From a checkpoint of a small mixture-of-experts model trained on Wikipedia: vocabulary 2048, 4 picks a token.
Below are experts of layer 4 (counted from 0) of a mixture-of-experts language model. Rows are named gate (a neuron's input weights, with its number), up (a neuron's input weights, with its number), down (a neuron's output weights, with its number) and show model dimensions 0-223. Each number is 128 + 24 x the weight over its row's rms, rounded and kept within 0 to 255. Numbers have three digits each.
Before each expert's rows: a language model's description of what the expert responds to. This comes from a sample of Wikipedia text that the model never trained on.

# expert 4
Description: Opening capital or syllable of surnames and taxon names, mostly in species lists and author citations, e.g. Smith, Myers, Limoniidae.
gate0:146100128146110131093146088131121117129107123122142146116139092152101184118066164136147109144159100130092096091104128108113139123161135150167132135121069144108101123138087127114149115122165151130094091148159080140125142165183098116114121147135129175166092144154129142082109105120090127125078098146116122116112133142118145129082132114123118092120136121137140124145142078134117089155156139146134086104096116127113117109135134092140087158126123125106084101118098118109126143100104106145148099094106088117093117128099076141135127107141111124102119158131145123084098114105110166091125133111112126143103115120152107143073125136134141131096066143111107180123118090128104141115117
up0:151109160145103122161138136099130109111115096139115121152084096104135147148142090087128120147127141126126143109056156139140170136067103170089111112085158113137094097117150131147161146112134088153084143123177116173161131127135147120120152143128132140181135124116109136102124127086122135160132161153110120146123147169146123160165131125136132115161111104127166130140144145108118098170141122152145123120091146156107122136138108152145172153086149140106121079112147113132106115122133116108113088131107201156125128142139116135133068157141094139094121096139115131104139149125116124146113175176117142131152153170118090130159136097122126144078122135099119128096162141138126114080132
down0:155150159138152126112134173152123115108106150138070126146164139099100109124107070113093185089130140143090106140102157150142170115113119146067118103068120149153116079128117146104063096091084100106116133113142139117099161119108150128133072149142130146111102135156148117125102142147187103152117131127157102119166159177162126092127138136128138135100085114150117133154120127143119135130155107100110119150123088149130117128117130119117110115128132108094137134177110148152089113148145162092148114112143134106096142110131148097113119125147103133176136132138104179130111160077146157118171139133103134122135128095174122163123126128122138137119130122145119111110115135134147129145081
gate1:087106161136115110141137137155135079112126129152118117119122145132089117110144152142192129141139137109117156099122094132131148144110170124163120127158142122116136136082138122075125133120108137129147138107088135101122108086179111160113114128084107136164096124097151132115118122176123110152130136113092140150117127139131129183120136116112097129125120129085120094175188132118125145175136118184117131093106136063175170144167143155135132153139111101154128114141155175140120123148144149118092112119077117084138142099160088154123135141094130118122145150154121138114085077155119091104098114136148140107145123109128093126101180162152135159135127088134144137155143133083121133117110
up1:160136130086111127113107088135132106136127152128165135130144150108143147125095085151149147132135101112164150135151186186149123176126112097166105082132162120127176106098141133076099130092144184113157092141114114104162183111135135128089126169139118136117124090156155107170127097119100090136125083110105133136089102134152124146103153100120096148140139135129086155131148145107111102149130123123160136105106099113080112097109153147105187144152118129157145081133152096083142141137087133114160123137095119131134154085161114140133121132135118154119133106145143136072117120098114122108139088119106123110131110094153080140128115121122138116130123154131136164150133148131129172124133
down1:109134116123146147121087065060138121115107128149094184144136130133133119109115105147085174120124087116105128078135174153114135122134155127131097101132156120141144159112082109147149144128158131142081106149111140122136167154124104103140101103104143134118108132121126092099118145135129158104090178163154126150120124146118119129106143116210105070139154134144109103156110127130138120137167129127156136099120114102137125168131182115120141120133142114131158126130086166128119147171120158126162111175111134133146093131112117098126109133123123148099153129109099144160100141158094095141135122174157123146114123132098156158112113136171111122105105108056114147120155122131164143108099
gate2:126139153118147125101139110144167122108100112153096104142111134136116095156146159110133094133200143151134113166138112166126136124127121192131125130129093104146160143111143125094113162164134109131155091113094153109121129133137093142122141150100106146140129142117122150167078126158120108156127126122182136066094139144116126098141128169140118100127115094110120152141134109126119123145085129149113114131144115119172149134126126163106112091141096107162113119149126140143119140140153146124071149114132115094089182098149154174160135111166180145113117157093120157140143116133138148157143157130190142096101141102136107164089156099124150133150127089144080137119172092168151153134137
up2:094135117103110139135102200142116116122114151079177122095149097096135133120148106186129140120104135135090124124121148146071134107136098122142201114123148147136122125131137123116159122165134154133054135105101140096139129138094100117156155112076153105163121166113151142154088155156202145151122098169108123138130128090130135080149191130087146093111133142107150121113105124128140114164121171123143112119133158135115109100097170091117102127153149136133159103144155147150146148141134129107097145127086151096146135164126117123148114144139140098114146171127139157117139143155106151159158123115133176113141147114135136134142116123135140144116125143137133109119097118099141158143155
down2:151141180120109071115144123103116129133107126143125110141118152102113104113143121115129146123135159120128131109164149104118112160101129144090104117200082112115104128141134149121113122143129115108105122144107119076129086137139139149121148132105121138105077212191110151126163115131089127116117081198134146102175147076117129140117150140140140159150110114151156119128137137108154125128168133132102130125122112145115135141137104101143111079122136110172128126100111131145118147124141120124129096142080101169120122119127109165065162168109144107150152131146121144098122093146131164118170124124096137140066118140166126120168121145095173120124143149116101111176115119131148102139121
gate3:120125114117138150111164132138120156132136096127122107166146161078111086114109070123138122096130116129106121097153143081131128131135157148132107113079122134169135120161155108108136123103144147119166166121142086174121144143143061164132097104107115127158177126171072165076148155159104184136163150114119145142076088143143176122117165110118082142135124164135141151136121097113149183157123176109090149114146097107166157130141113135138113130123129103160141139131120135142099106123123099095149135135103137098114135137150108141126123130127133108128153137083081146118066137110139131126154116115116169106139106129156109147129116101130119165126134097139147124138140101133140128093113
up3:146129105090113101157115139145092083110142088133124135131111156161134178126156112097145103116109156108131133128157110128136119127134142141146099141129104129061162129118121139162128151139080135124105118125100169142130186144139144113115144093069127106125164110130103124115076143141157124097083166164073138114082140136076180139131137082136122132093113138122140151129112122138127111113131094111104111120130157108092155169121174114158111100118167147143115106083144128135179142112129109160153116117158120118163125109102129161135112135103129155113113124142150133135147097106113096124076138144090113141120163117139113147119126112168115133123146131081116200126125113140152152160168
down3:165108120116157099125142116118150129158111114108144104112145153182138126138156142126172122160084151136084106122125155165100115107136105146122131116121088165130105095132107101124142117112087143150094119113128112159183182109148150122132120103128160061127145137116120119145118105177137137157157101153113114143127111162135146126104100141109070129146115147162099104127160148109124105129134136137129111126107113139135187147118117144157127130125141146134115092122099130085181115083076098147091106152115110097122139121122116112117158160166114146136123138141181117070141112133072110113180135150133167090132136110101132156140150155119116135136155138123108119136180137169101129159090
gate4:123116138132083128119135110130156152143126193086130161118147104102115149101153166158180130126139122126130126111120153105121112111102159122105159171128128100127078116087116149133106160129107151159118132105095092145115133139138080135096135135145149124112133183130091142140131132102114092144142144129115105133073156159124115114070134154140133170124118119116140067159129123141120145139140106112141153165155138186126184181158178150121129175096120153115160155177117066117115125099060115137143145126158106116114124146135124085116162116086141114157136118139143111126116092118122151155095137114132107109165116123121128126132135106114105092125140142140111092130156145152129132111113
up4:119118111194119139135117182123155150126139113142144127142124124131120133091111134170133158120090137128109077143133119154147168161141164116113156132141140095139181124129173134118156103156129127112113101136131149105116177052153116154141086162106136142098104126097130111146057086129118160137131145146121134144089114119117129115119121121168091092092145122138070117116117114113107147124140118142151110187111118115150150109090086138117144122114122112140148120163103122189095097129136101146147104143083104141120170133131141082105135129124121128129175136141088120147152101122128133125127115179118143131179133142121138155167110137167132162149124125130132133184145177139128120139127
down4:100138127098143159152134100082116127113110120130111153110107126142125114123128130078097123114162126147075144140145141141038139152105141151120135111144162141125127166139095139131187105143128139130153092113100084122170147135117169130134108120109147131146081110090172121156117122079142153134169112127203130141152139102108195124148108135120131094128113107123121086131135162147126124133093119135145119131150131095127165126133138104137147102127122139129138124071161140105124117085077115153130155157149135160152084184180111127124131163119132096128126089103159132117142114120113160126143137127142118117153109124125140103134156066140151104136163138126111118144138182123150127119102
gate5:143127153155135124113160152140116128128115126108097134163119087114131116112107133095105098109106088098105164093128124133109153113152108150125142180174139149178120125134142102121149126141130127127099118106138132109069137158147125122142096125107108100120122118151098131102092149078136120116105092123119150118169091182114125136115129124177161147143075115117121167168162132165131108167075123142141112132147127102108098097140098143170136162142086107107099146142133147153093138110120136125143107180148185121154164125162129173145125106157107146136157114100127117141118174111134094162139164106132088123129121115125149118115120111142096111148170126116089109130091082119103155095172
up5:161108173123107144118126122139119080131125141114125135115153105143131070064132100135129151146126089103133109150170133097111127109128122118140105142162105122163113123104135128182105136111185088080133139165114112147144153167137131147109147143091128107045107143121139138137166157121115126143117116125173124110130073143137151167119102144131136137137115107136133120117155106133110095124148177143149183086126118120159089097130119123147136113121100145126142111159106116099129196122134148126130141127146142149109139134138095106106074168123146121155102128170108117140110106147149147141101078094100085159090121142138136119133117139116120105121159130150158175133139144069162128124140
down5:110123148090153123152121125131128139105084095132114135126157111148139160119137128132097117117120128111120116130137153104114125061120116114145130158131170143113086099148134113145085122135137123140089125129164127150089136102147126124109095058160126146171151105134097148131111154148135141109125116098176141134094133203111106134116136110135154121087158151150100128128138111150167135145120155134112148138129103150116151134133107122161097077171138120142117158113113126121090117155119195156113083172103127135184079109083138150131087118149128105125117104130137140129112102098136132166098121089127132154132145119147125102072135105128099168094144064171099115144124124135118103159098
gate6:107130099125168136146136122139090118119130161089156130093051126166108163107113138148126104121113099157113197163135101093117126149129094142125128124139066142153125073143149135089129140114120112124132122127125110136106139134083172151137140122105124165140130147116141127093161117112110119099115118143141165152069158107120139087112102091141152137110130159103114152127150097170098129081165142143095129096124142117130065145100147134127162167130127169125121162143116112122113128099121135096122138152114138128176110142159158145103132131136087167145135135118147135151106124149142116177145148130102152147108148141115104136102110130130110118110148159118126141115126055162112161103179
up6:132169141124087135138106139130100128082125114094133089109138115111134143117169137116125129093127108098137143122155158113117107151126137125159092137134150111193123133142115127127149150088108116149119106126141150125132100146137166118149143122103108140103133210110159120112144130074125122132099119141090149150113094149161134111126157109109104136180108119146144107102133109086198143116093149131114095127111121086136085109128138088111094089113126142172122092174130135172165076124118180118103118157104106136155125116127122119089122127103151092139160070125132138124125110133143090111116095115139127139128115110114104137085133140179075136176142124131126158116122151130088135125095
down6:129075116128127118147126116109089116077147131138138122104137118114151102075156084096126084132119129109120120153137148154130140133148122149153120111134141134127152121125125136155069105082182072096152075102149139105098174135134088153127101141130160125115107101135152131079131116120058173163081137120113115104136139132142151131135085132146092153160146147151107127090107149130157108117119130152108159121129121163143139137163124144142109135141105101138109098149143141142171153143149091103150137103162143165088108117082131125139129118161133106076131121109115116178120151158117120103098145136106123089123117124130125131108101116118114182089143137111144137110125092125086152077146
gate7:108127085173129106127160148126087118109156141143124166128119110131109159126149127145131138159151169103102156154168105172078113124060154112118157121125127107142138140151131119077073129132155157111148108152106155128146157173107091100126154113117132138142100138116095133147133145155100157114142063137128136110168132079089123112140115127118137138143135126131124137104141106131128171134121130134117171126142134118120132125147136118140163113096155129133130100120121154090147136123177074137131116151115141158121116105127137093121123135089110139141147110143119105141080161117141081127157173083142148153151170113156082158137145142122177133118148133124142071113184102087142149121175
up7:128123164152170091134139114120152150109141133129097081111189146123124086128138119138137130187124106129140124145144148123144132075099120143117126156173128102100126178100142059126154118126108113116188156121126117115123112084175133092132119154176164113105089138133120146100127097118125119136098125093089132140150145180170158148152143148136124126132111155119149163131129132154161123131149113098130128091129093144134076105130117129134118146117154131112125092127123106160112091137112109097138121126092121117128180125082162150078109131117078160138082182112108123113148189150109118115146126120120111124143110125132155093094119105118134108083105129109130132110130098127163127117129
down7:139147130133132118127102137109111120143099138118114188162153124119107137136131145125123114112116099087152111161137116105109107137158144076111148169121125143134162125181110137107119133123124110123059094099117119140155141134140092104175155084161143127161099111145111098153101169122056148157088118122141123098140181112168119097105143112144188128145108148135113140128127119099099109102153134154141117127102142144156145132130138121114172145135142125091155158138132118124151089100098086093151149098153150128127141109144108101143141147164164114127174129172161132071109112135171128153148141150148116128160132138143177091157106149144173166142137144127148150117114156105126134153152
gate8:105167095124136146162127142128172166124141081104089115161107096114127160144153105147158137127155171137112100122094169122120152124128109137123107117147157151182145141085123097146092153129127158160138108118096113133144158110152103123134108090114138160117153127127141138109117142065096117112060097118161105144120104151127101107123151127146117100136155154142106163092128119128133136164154159124144127135112164144114199136166155146112129168098133163162117140113127120099126147177133173132131131154167118099112092114132142101149160077122106132108130124138141169137123143129158122126153108120120095116143116131133147132149141124132103127138144173125146137165197111170081103104149
up8:203155138144147142119134154138148127099141101102150117104102134112126140181151118168111137119127101129116127148133125160112118152137088146129152097075089096161136089174125165142128116133128095161128085156133106107138185127100156129059153118142105103128101092154132134146119101108139140135125121150104136146197127108170113123187109174139122095092123134055152110122117169155116119140139116104108094118136133107143127121096129175121138112096095108090118141187126106125136144105141139101094128128135121150093111114142115174141164134094139122130103087126118129102134092142146133130127157115112120147133124130140176144129117140134121117135100144151152085112175118135121133138107
down8:125136108173105141093116130155148186124142123131095095115121172124140131135086157115151101129133117139148148099132124181125128129137105102149103155138091132140100142190115110112075101127160148110106084067120141150151084133160087174131147166136118131114133144119120174089126096091113132100146073133143148142152131111136157143123097150128138135125128111111103108133124116184112139100157109154137103100119128092112135132085133125149111115139150087104154091103154093174103117128129131168138104099134121112138139125170094152155147136120113128115088117123120129138106091129109149152106135133171083091112107123106186106142163110122113112142142110136142147102159107101172109161144
gate9:133132144099100071168156150164118137112129126116097160152104091076134139137092107109143136128111131118112144085167123150102140168112133127121117149133115144168138126114153150129126126185112120148080126069119133147120081127081107125143135140121128138109192160097103092105114153116100139126139111112139114133086147118125089086093090109126146121102111198080118169157134136110102118134089123125124088143130126113145111161159121122131129119104100138118132156104108144135138154137130069123147134164147135117132107065118096145151130138113095120150123110129096137119107123106115104132124102083137110108130186133148119119082101153120122174149142118149118169138175108153095122151126
up9:094129086166136111155124137136115110143114108145144160176154114112110144132108112114108144131107142139160120103104111112108089140158133100133060149109136131157100099087157134176201095121101144135111095089159137132118096158107141113118130136130108091096114141116141096114110134114142162093161044158125130114128118143125100078124125128136133127117070151132158133115160159114115143104125113119124113161163129144092124124079136141101146101131090118120120142117104145139117118128080126149144137148143103151159131101125099149098167141159127113172136161129136078160070132147146106127146123116136126122170138111146150126145128135100181130154153144151120155106141128168136181121156
down9:117133133145131080143136148138132107124156138147138154121135138159123134123135121090094147153102119113133107111118144156100135165109118130140102162141150134117155112093131108135155152163113151085178135096131150121099097122110100157130140131145127132168166155160110135115140139103146122153101132097134107126149126092129116099133144129121127160094145160170135116142148139088109121145148110128094118150140099116074100127116154158130158085148089108167133163130179131135118146050079145160110104166155114158108167118111115107131135137122115174160136143090159121157119145091128131104091161140144141142143158107105134182133145093150124136101168067164134151183148136185157150143115
gate10:131123148079114092159159120191155118142106142129133100122143144091141124083125117150077141131167156097164122048116122126092122147101120132099133117145120114107156137204117120123152106145140115147179149133139113119120125140134147120125140132167138134135120122152153138129141124141098126101105119141101123130110145114128106138097121161107102119139128170106131116105095111117161106119089137082133158147151116113124094143130156083119156143133130108117168142128122114133132112079122148117136142165153074131132095091132054158094101104123123178112149158108071129148102124132137090153140124149096097181153126119149135128153146129100091127132118149150088122140083105157104125153153
up10:066122145108119139113126100145122114170113130143063158124095128141159093141088119117086104082141108113147112106114157161147109150104103089077114149147115100139170110144159132103121139111167115122119082124107109132117117151079137121167129123108090172130102129139097129127117119156127109134111056148107138094098131147121114177114121092121129096157089133133110098133086121170086098112116143157103140130127144148103136117122113103114116093125126120141145152116139108126134102151134147123093126140110126134145165134153077120104129108123119105145194104120128097126156174111125117126126142122156112113167143108114169128137132173154088152057123120153148109102160125143109146119117
down10:110105134132120138150143106119164172121168128126114130113111132159089141086151148140086124109135107136135095092148151133123148115200134094099110142128121135141137138126148102174183112148090123112137131153095154124140161138129130136120133125141132130120167086111103112115149110143148181113145124091119119163131122154152150104131147135137130159124106133144132121164155149113127081114086100139168103156102195162138130120121090169102134098135120122115112145094115130174112116163141160136058108134100124104199127120153130171112142101084171154100120148108128115103134170128104096098117150124116080147118119089157166111138128116161125098143079120143132136133135149151120101136136
gate11:159112126161175104113145112147116111116158120128126177087118077127078145105129160108129136137136120161113106115140078128132105123137138128131147108133131115123099178165114138129114140140140074130156160103107143123082133143122176116142092148086142134118140123097102121074119109099149113135152099094094137117106101140116131096124141133144153123164138128045131116111165153113136069127129143111101101146085120140107092143125165113139128152145152110136135126175145088113161091083134172146157134117114129108095152141145067146113123155141120153148150103126119135110116116127131147146103104108121148172116110166128161147102113139133101141122114116096130161166115184147117081153114
up11:141175148114177141143147149115113128123133191102102137141127125153125162151147132143127132158091140103131118137163114133140138107129100159144168100140123116142141165116151162142150140153150169135097116130147133116100120098106088153088142169085171059138123126128114106144072140099070140136164105150172097168106148134140144137154158138107077137095143141144131162145092152100137123117159118135120123118135155159157155131121162132093133162149109124143112139136092117151153103101153139137140117124123096142164065139131093127128150131116138160115088098102142140122132159129081158148129128133119091106079133158159161124151143146096098115144099106140123119158141147107102156156161
down11:123136113153116200078138108058110099106167123115133130126087140116124123154130128151104115162168123135107101162130082152128117108134111169169113123101171132086139108125128134131138121134104122131142133113103114155129139148130166125099146072135127180101110129159162128145123147155129117152153129119132143172180138127115122162086157124189159165142114121114150121134121125112106128120133149145107111098132085094138152131083067107127145137147085088101138144126133115115151082119106149117133114139137177103184124144143120118097134174145154151129090104121129137121097110114086154129079124127140124118121131080159146126116127095081143126116141131131104158128108111163118148137166
gate12:100118091150062130154138089133096131124106136146098139132120148180133087153138125117164144102149148154125109059098165136114134139117125146080152096141119135122144124110155109114053110177109113155142121131140135112107103170150116095142108129143108137071137178142167127103148157136112109111156129180092170123124135123131137115168086142122144111112163121100114121100102106103172094154136147114125142138090146112122131181151131097122152135133102085152089155130113126158103096129138130140124097123087151125135126128141136140170123116106121107133093135112110085143137156137115144140147133138134114177149101152104127130137144107158080144143086116161142146107152166127132145133163
up12:145134100102151176161137150098156169142096098087122150109182132132158131152177146155130126123109093109134144095128123120105104132113140126121123149101135064133112148129110116155142161135136096111118143155148119163151142130100134096113148120103173116148119147121063147137157115097088121134091120134108134146162092168109089125129150099088130126148138134117110111136075106116094146119116155138103078115131103105149119148144121103160071138131158113113133141140118129156131162121125157130102088098104171138118146171156145129107157145144146134097156112116099113099065158139123132132104107152150151138145159106117132155102089135071154119131135134144183126158127103147154104100102
down12:107106142115107116150125127154138114133135136143142157119127131140153157102112121139139127139159132141103126139096135133216120107104102080088121131116130122109135132137136123156123133098125102108148137157127142156113101123086098123160121169113096100114105110129117122123127156107126096097152088130110101152110199078102132144121130091124157101112119080115156122118151100121131184103128092128086141124112123170095109137146127150106093118121160140130120087166129131097106127165123120173129099142136152132088135168169136080159101145137102106107141079096111096165157142135118142175105127154111093099171139128068162126157130091091153114117103153107093133134136129134147118156161
gate13:147109099113129139112128124120110135154111118153165090105141153130117056147093110144123145099120121126133164124139102143113118128132142126075156133120089134147113142117111183119113129064113139159125187118159174128149154125138108153147128158160127130125131163158124165124112093140117124096126120170105144134101114125143109113108120162130143049143077119101150157104148141160162142110159129105111135124128175095118116111108098089180111106148092111116141142153105087134148097079120124144154111154120119154121141151187124131130101127098155119097134114177151148156122146160118135104125141149124132146129150095128117123151128147113106184101094173138126141122157147124181136098127
up13:149101135086152091120152113117138091132123134145119136107117095167118095098137142157121150142102149126069122172128110105133085148139125120121084154107134136161101113126138173128132106143120094122173129117136133111150132115138147131111146147113147147157092150116142111121108129145116165116141125120119095119128141132130109136130179139108110120160133114121121098166155131128136050106114140148159130154146146115131142135154107109158170124083103136114124087110134139077139139133099162114112098095102134081164157125126121138126076104165160093083139126098159135096089127175147096155169117102118113091121092135092097138101136131148204100138124154118122103139086181109116122090112
down13:124111074085106083136178139170127130140144118145113096119098141119132143159135140144102094081129137123135159178163161129114106127159146118117141090131117125156138148150115098156163090114087079132139147100148137129120145148151120118153114107097090132099136111144137129147132130133139142133153130144117091131133112118134122147125111118117108136113103179118110105166124143136136105125135129145156240149130125173118133155142146091117142130152123143147138127154115134134121151139153168122107123106090163125113109169152145135164158103121099145108117141151106124137149087097126094097129090145106142121088107099111156070104170126160136138100096120186149104170092116097103103142124
gate14:137139122113154140120092174143139141107118138083102140117157154097109159153114182153137168101092123123109147143078128167127102080177104112108136171117131153124134138107115124057154126150162160093120127096135177114122097115104138134125174098140159153157078123107129146128128096123090105096141164102114165161106113132111127146101107134154131156153069129077133154152138137128086124166128141156150109135150168152120148104105139115149108119128123095130098106146147129137128132143126106142139128104137100109108123133117114139155156153165146128124145106112100162170097130154120147136130111105118106147121122132146104119141148163117101132145140176131134054153179088153116110116115
up14:139066109166128086149148139136138154111120134106156145159145147130137136119099161131123149107146103142099169175187091133101187119135130116137102111114138110210104119158148098156143115157117108147104175116144169151160112092135092109129113125122137174065092126122122123124140140147110139155140147129141145107165142155126133156124122099113081150131176155116121101159084140155142157093143132158115125126161122167155100124106145124143128085132138088107103105114148149128133130129107153075149111147102166132109140095129100124175143130161123104134141157093125156134148127103099132111138181131116120120144116071127159153113109158155136102147129129155121125135140134133095146115121
down14:130155148121168105161141106145161145129100128110124103132150094130086158140101106134079108113156110078150121147120078133133143113134133146119137124157161155170144117104119131120170157091114093122112076125120150120183140095111109153172114123127102128100124117154101142127111164131140090134164069156139125122134146147138108130117081090140132111161126159144149141158121088138122138169150156127102113103178131111136131078159121106133145165134177133101094128128127116085148156143156125106139132130158116121127131138112118134146115146129124134100113096075131100128148119104137130071107130147173168126142143111119115123048101160168122149155140140137166136116172144150097131096105
gate15:146121142174147172138123138145118129155131144134105123105143167160078104117108111114128119154140151082101159184128146127102142134121158153134165134111156138111100151092134151126126113130153102105169099086124141126170126132114159123085100108085116126116140123131099117117152101089148140137107119120114114146144135148158110103132119181131127088133115177150150103109132135156198099130106149157166115124135133145159167115160152125150148154095145134151140100124107056143127153181095112166128110117106138166104166136109115119114130157162130146102101130128153102175166148100153134132132119115122110106107112097128154127114212119087101116156097160141151133135145152124138139128129
up15:142136149121088108139126104142156116144177127145124128110126137186091168085113146125116140143107123143121141128090092193102140121153140129175100165076125184134151136145187117120119104117136082068139131149152151141143144132118101134082092127133150122131169195139096120104139114126168106129110106110098128120098126155117136119075121123104096129105135134125118118138107155102132133129106120114160129154079174119075127110101136103163114151119110131147128126111147100140103125095153093145133131133188085103130130128152104105125104115169151148107117102170110146155156117150124119147133132153102155098126074108140123139118146125114149120136144109112155125137115108108113154069118
down15:103116134116118120133140130119098110112154141107158121148133160127102092090147149150133123111158129123110125113163100190130127202144137108136107171160122113124092156172105130106114130118118093113180075124101104118140137167185139151134088119134136118147118128119150103156119093114138126123138117076125131127119121104135130137129121132151118112146125157133146110115142144105129121134081139149123134108149166136124108122138095123118121160133208076098117123156156175148189140148108157131144143183086104124162146107120127133144141128108095127133157127135105130131170121053087118180151134149146106129126130114164133091114119117124141116160130133204115127115122120126103121077136
gate16:136104152140149133131106137124127121104124161131120106144101139068153112135141082173146132131169143140125177132109119127086153167129106127146152146116091134136147126111134113155130071132152116099143120107154100099130122125145097155107127131103086152127161173173164110154128129117104103153129070130100098151127158148112106122119110115141142119111139115125156150141115139136145111137131170084128115137154123142158187165083160128144175134128167128099115117100069125114122168139082144102154164181107171157135113108141131105132155098135109119163122164138178158136083101158114111128119143135118119150136161148137126103117144143115147140149127127188134162112115175143153143173159
up16:160104147115088126088107071142106167163128121131105129121096134142100151113178161146089102137095125156119115116159134140125135128147155129108116145146103090134090148088125086142161139060107134114150106147110138113144152098168159117179140130103154102159111130129155140100091115132124113111108126123163113128121123145127165142155151132114138130116139177126162148162164118152116165146118121161050161133099138108124099128111131144108112156101137130140133169161177133096135112122138173108160106116126129110152124160120092167118136126122161132147143091137066076122141180105146135123108109106130116107118134137154124137094171168102114087110143116166129131122124134109108146132106
down16:126102125138098124169095102122133113136101063155144148072137129155129143161137113163150126148156134132161166149094125123107128104134122108130160129116101116101154145155093140139156133086161162155096137106134113150123170161146139126118176090092141181105118133121145162157117109118115111098181095139144110145068121114100121138166152110111162119105099095123119120134142126122110147072164118086110119143127124119099114147117122121113094130132164134095132102077133125137117144132135129102124079095123159120132138139175112127140125127166116130109125092101118132121157107117147107123138098151165115160218151137097133118155128132192102146119126152112155120156106104137155144122102
gate17:103143157112121130093139121165110125144169133122113125162079090115113151110097147140119100150105109126138090098130124107128143146122104109150111104131141076134184138155146163156108141139154131170131137140088100142118106177113122155146120127117102138099112092126118142090143115042147168170145126124130183102174137151140146150099131128124131143097121122103146121168123159124110119140126141117139132123131118121123095143126137124149128122155142120140112115122118130131133144116144137073137098131090094129106092128130102167146143137121131153139058141080131130148166150121092130121114093138155108151117131148134094122159140144105132145119084049150168172147168151124106120144203
up17:127079111178111125074211098156110157131115142132113100145125161122106120181140157119135140107109107130110081116157124112142172142078152114156135097112139119106112147142135108097133147147140070110121121116131123104094121129111135132121128077121164091104114140142138143155112135111159148114125120152128118116110112099131144075136120125151097134113121092138189176112103105115116127098091115125128131136134143134132111116144115098119154177117111105124158127160145128139121123110131105133114164100140122139133134093153113109095137130149118131154148069205171093151090073114067129113081133138159113124116096128127075108113124141117110155113156115129141112118133145138110113152156
down17:161141111138121160153154088191114114127087125133140139142166125152158109127125159144096136162153069143137167136111124102142142156101118080104122112177108112098139110136083103168128103110110137099117139170128115144161186134154118123162148119081142140154125124107104141133106169112111147135131177135116102133126138162146116129150115163149118141117106130182136100096140105144141110162092136160142112137079140117160069115115098172139126173136143093127105125143111145107108130124147155101116150124103142139147126162187122135114107106101124148147097133116163113114128142127116145127068132122155164144119150135116117160118122159150099149118108097153088114085094133136163092124113
gate18:133114114118140139117108119198118162128104137134122120184174120135134157131147070150072108131138159145136178125130130133144092129125130110136201144127097138157097101119139118127132187130103145161162135127153144113160119148137126095168106131119116099116104146099108111111132163135197113149104149100088137115102117136167141142124162127119102127070133106158085122115150088085139165119111147144125122123160139105148193120125107128143114142133124113138145113160148098113122136129090148131127104134056112108139131125134123125110112144134117107115131133134156131091141076117137074115151134142114158119178072105133100123116085108135116135121126131129124103159138126145095144138165
up18:131127144087103144110147147143149140150118111118164095149114120157131108111125130111132107136099152187134147102096132102123136125119116115158110181177138147137131093155110137147121128125083131109109095149130111104154111090124121112098110120145166127059062169126105143146136117107147130168169097186146142104167116123120105106161119110106116111137107106116102141154120128109161169128151191123103135120123167122143115128102128132114146113131145129118138144114173143092113134143136090123094115120151093162154102147128123111117081111145181129109136125121107110094117104126087143156147189105121146124099110091151106112151077149123161154133109096154097113126140149094148118186143
down18:123105148122171130114109121132129130113116131129113177131147107135109102150120130116169157112152149134124075147143122127094131124126147108104164124106110142115166136137132141116094126071134083126160126180078136092114137142151103156133143130166108144158119131139112139103151165154139095141077121074119120105154125132130171123102105097140142137103155174125092090151145072140119085182123136114131166115164109156160123122099123145102089115115077132110103168142115169146167133141123144116145133126125109157142131156128133134137164101115134108080154105175121121189111159135179104150126134169121118126133144140135112137168107118148106174123084148084164119128133135098131153159129
gate19:150126138091117154163125086117136106126123117111141113142110139121121136145122143138111130118115176143134159158142143154114111142110121172156136131146139116134096124124139160162144175131107129148139113105131115119168161116105123147118118102129074119113151078132122085091095064093137141124130091113135127120118136117118143064174176160148111107109108110136083123108140140131119158166134169102138154146093139174112156098157150138118086146097101088152108116117115119126113076111145107100108136113135111181110141101186125120150129178138157126140087102115118164161178129126127117128139171163117121121140157107141105133143140140153090146087107146105163140189134117162109101143117
up19:124134112116109126115091087119118133103117097126111100126112154087127128122114114126154085146115134101168106086070149132099147104154172113130172123120146137135114153132131155111113109106107092068123139142187147163161130148184133100124131149120071096142112169112114131137135084093082125116127181156129103108121145122108116100133111141122111171159146106110133064132105104111133127118149158157148134122124101108131097163130171129118143099120150094140153146116115129117126131134113131127119099134114087088149117089130174176120112118148125142115088156174116108107136118101168121132153133173160097092159100153140137107131108145096142133143153171101086139138146154110123113104126
down19:136125091064125115154144143112089146159112118091134109120118096119083089084132103138120137132114121134152100114135152153131121113087138153156152174121112116169135088153089130142150086090125121120122104148099105104142142127137166124150113162078131159112146144133114115172099133111126106116112113141139126127129098163128117100135087132108143098144114151131115134155110141149121150132151103136145123146131111171138152115143099125146119161145138151145182089085154152114101108115123140133093158111145169141113082139125163083105126106136109099148133149092103117104093141167124132083062096064138137139118151101134154108170152143100125104106089141159136095145140176094140139121158
gate20:133111133134121122130178131145121140122126109120125125123118128131135155113108131138131119074145181168133114106138139144165111081139159155103143162119142123124158108100113117089089123130112139128176107157100116140130130086159127154131101158149097117163119160153103082089133143138140101145144162092104095161068133188115120142102131144146117146098152125131140138143107135092149139133107168081138140087112078144143119135112117107103157119112152127130108105105135151114135085096116137120135116156144077137092138101087147087142090186117149146155082135107166134169113094121095116121136112150114092112142150156094125114146110083136149168112121147158138135171162130143165163104115
up20:122108113128119132120158145123141097137153113106124136070126149178139111156141103179142139082136145154155088167155125123125153124128143182143119124148129100096138130135157131133113137132130155146128117144111143157126112158127124153123150127172119136135108116118122108140138111143115147150093104161179101110134158148107113117122117121161105113099138123124123122133136109165130099101135172109158129148094088110155137126143167141110136180067135151164125097157166092161168140113094165155151108099130155146122155115156183123117141128109152119130162129074136087149109114132120145171139107155094151173109137093086202122118132149082135125115128139081109088089176117144135134135139
down20:100091116180148133148143158130165120085083140131169122124126138139132134129094104121094134150136141135103115054147130142074138120111112110102126129110108148138139092135145097140146114123131089122096111124120083161105176126147136150122144122114127131149130131104143153122149104124151152156133117124144090124170084111133121137128110138106118117061126078121136154140137140077103145115126130171129104129132165096107157091141099136164162089122151102108133107104071113161107102138157127118079138132166117095085141149106109168107149156107105124133118127126168109120107109103129142124142127114137134091126162138133128132068153136130083175118097197102112127109112118117113126113080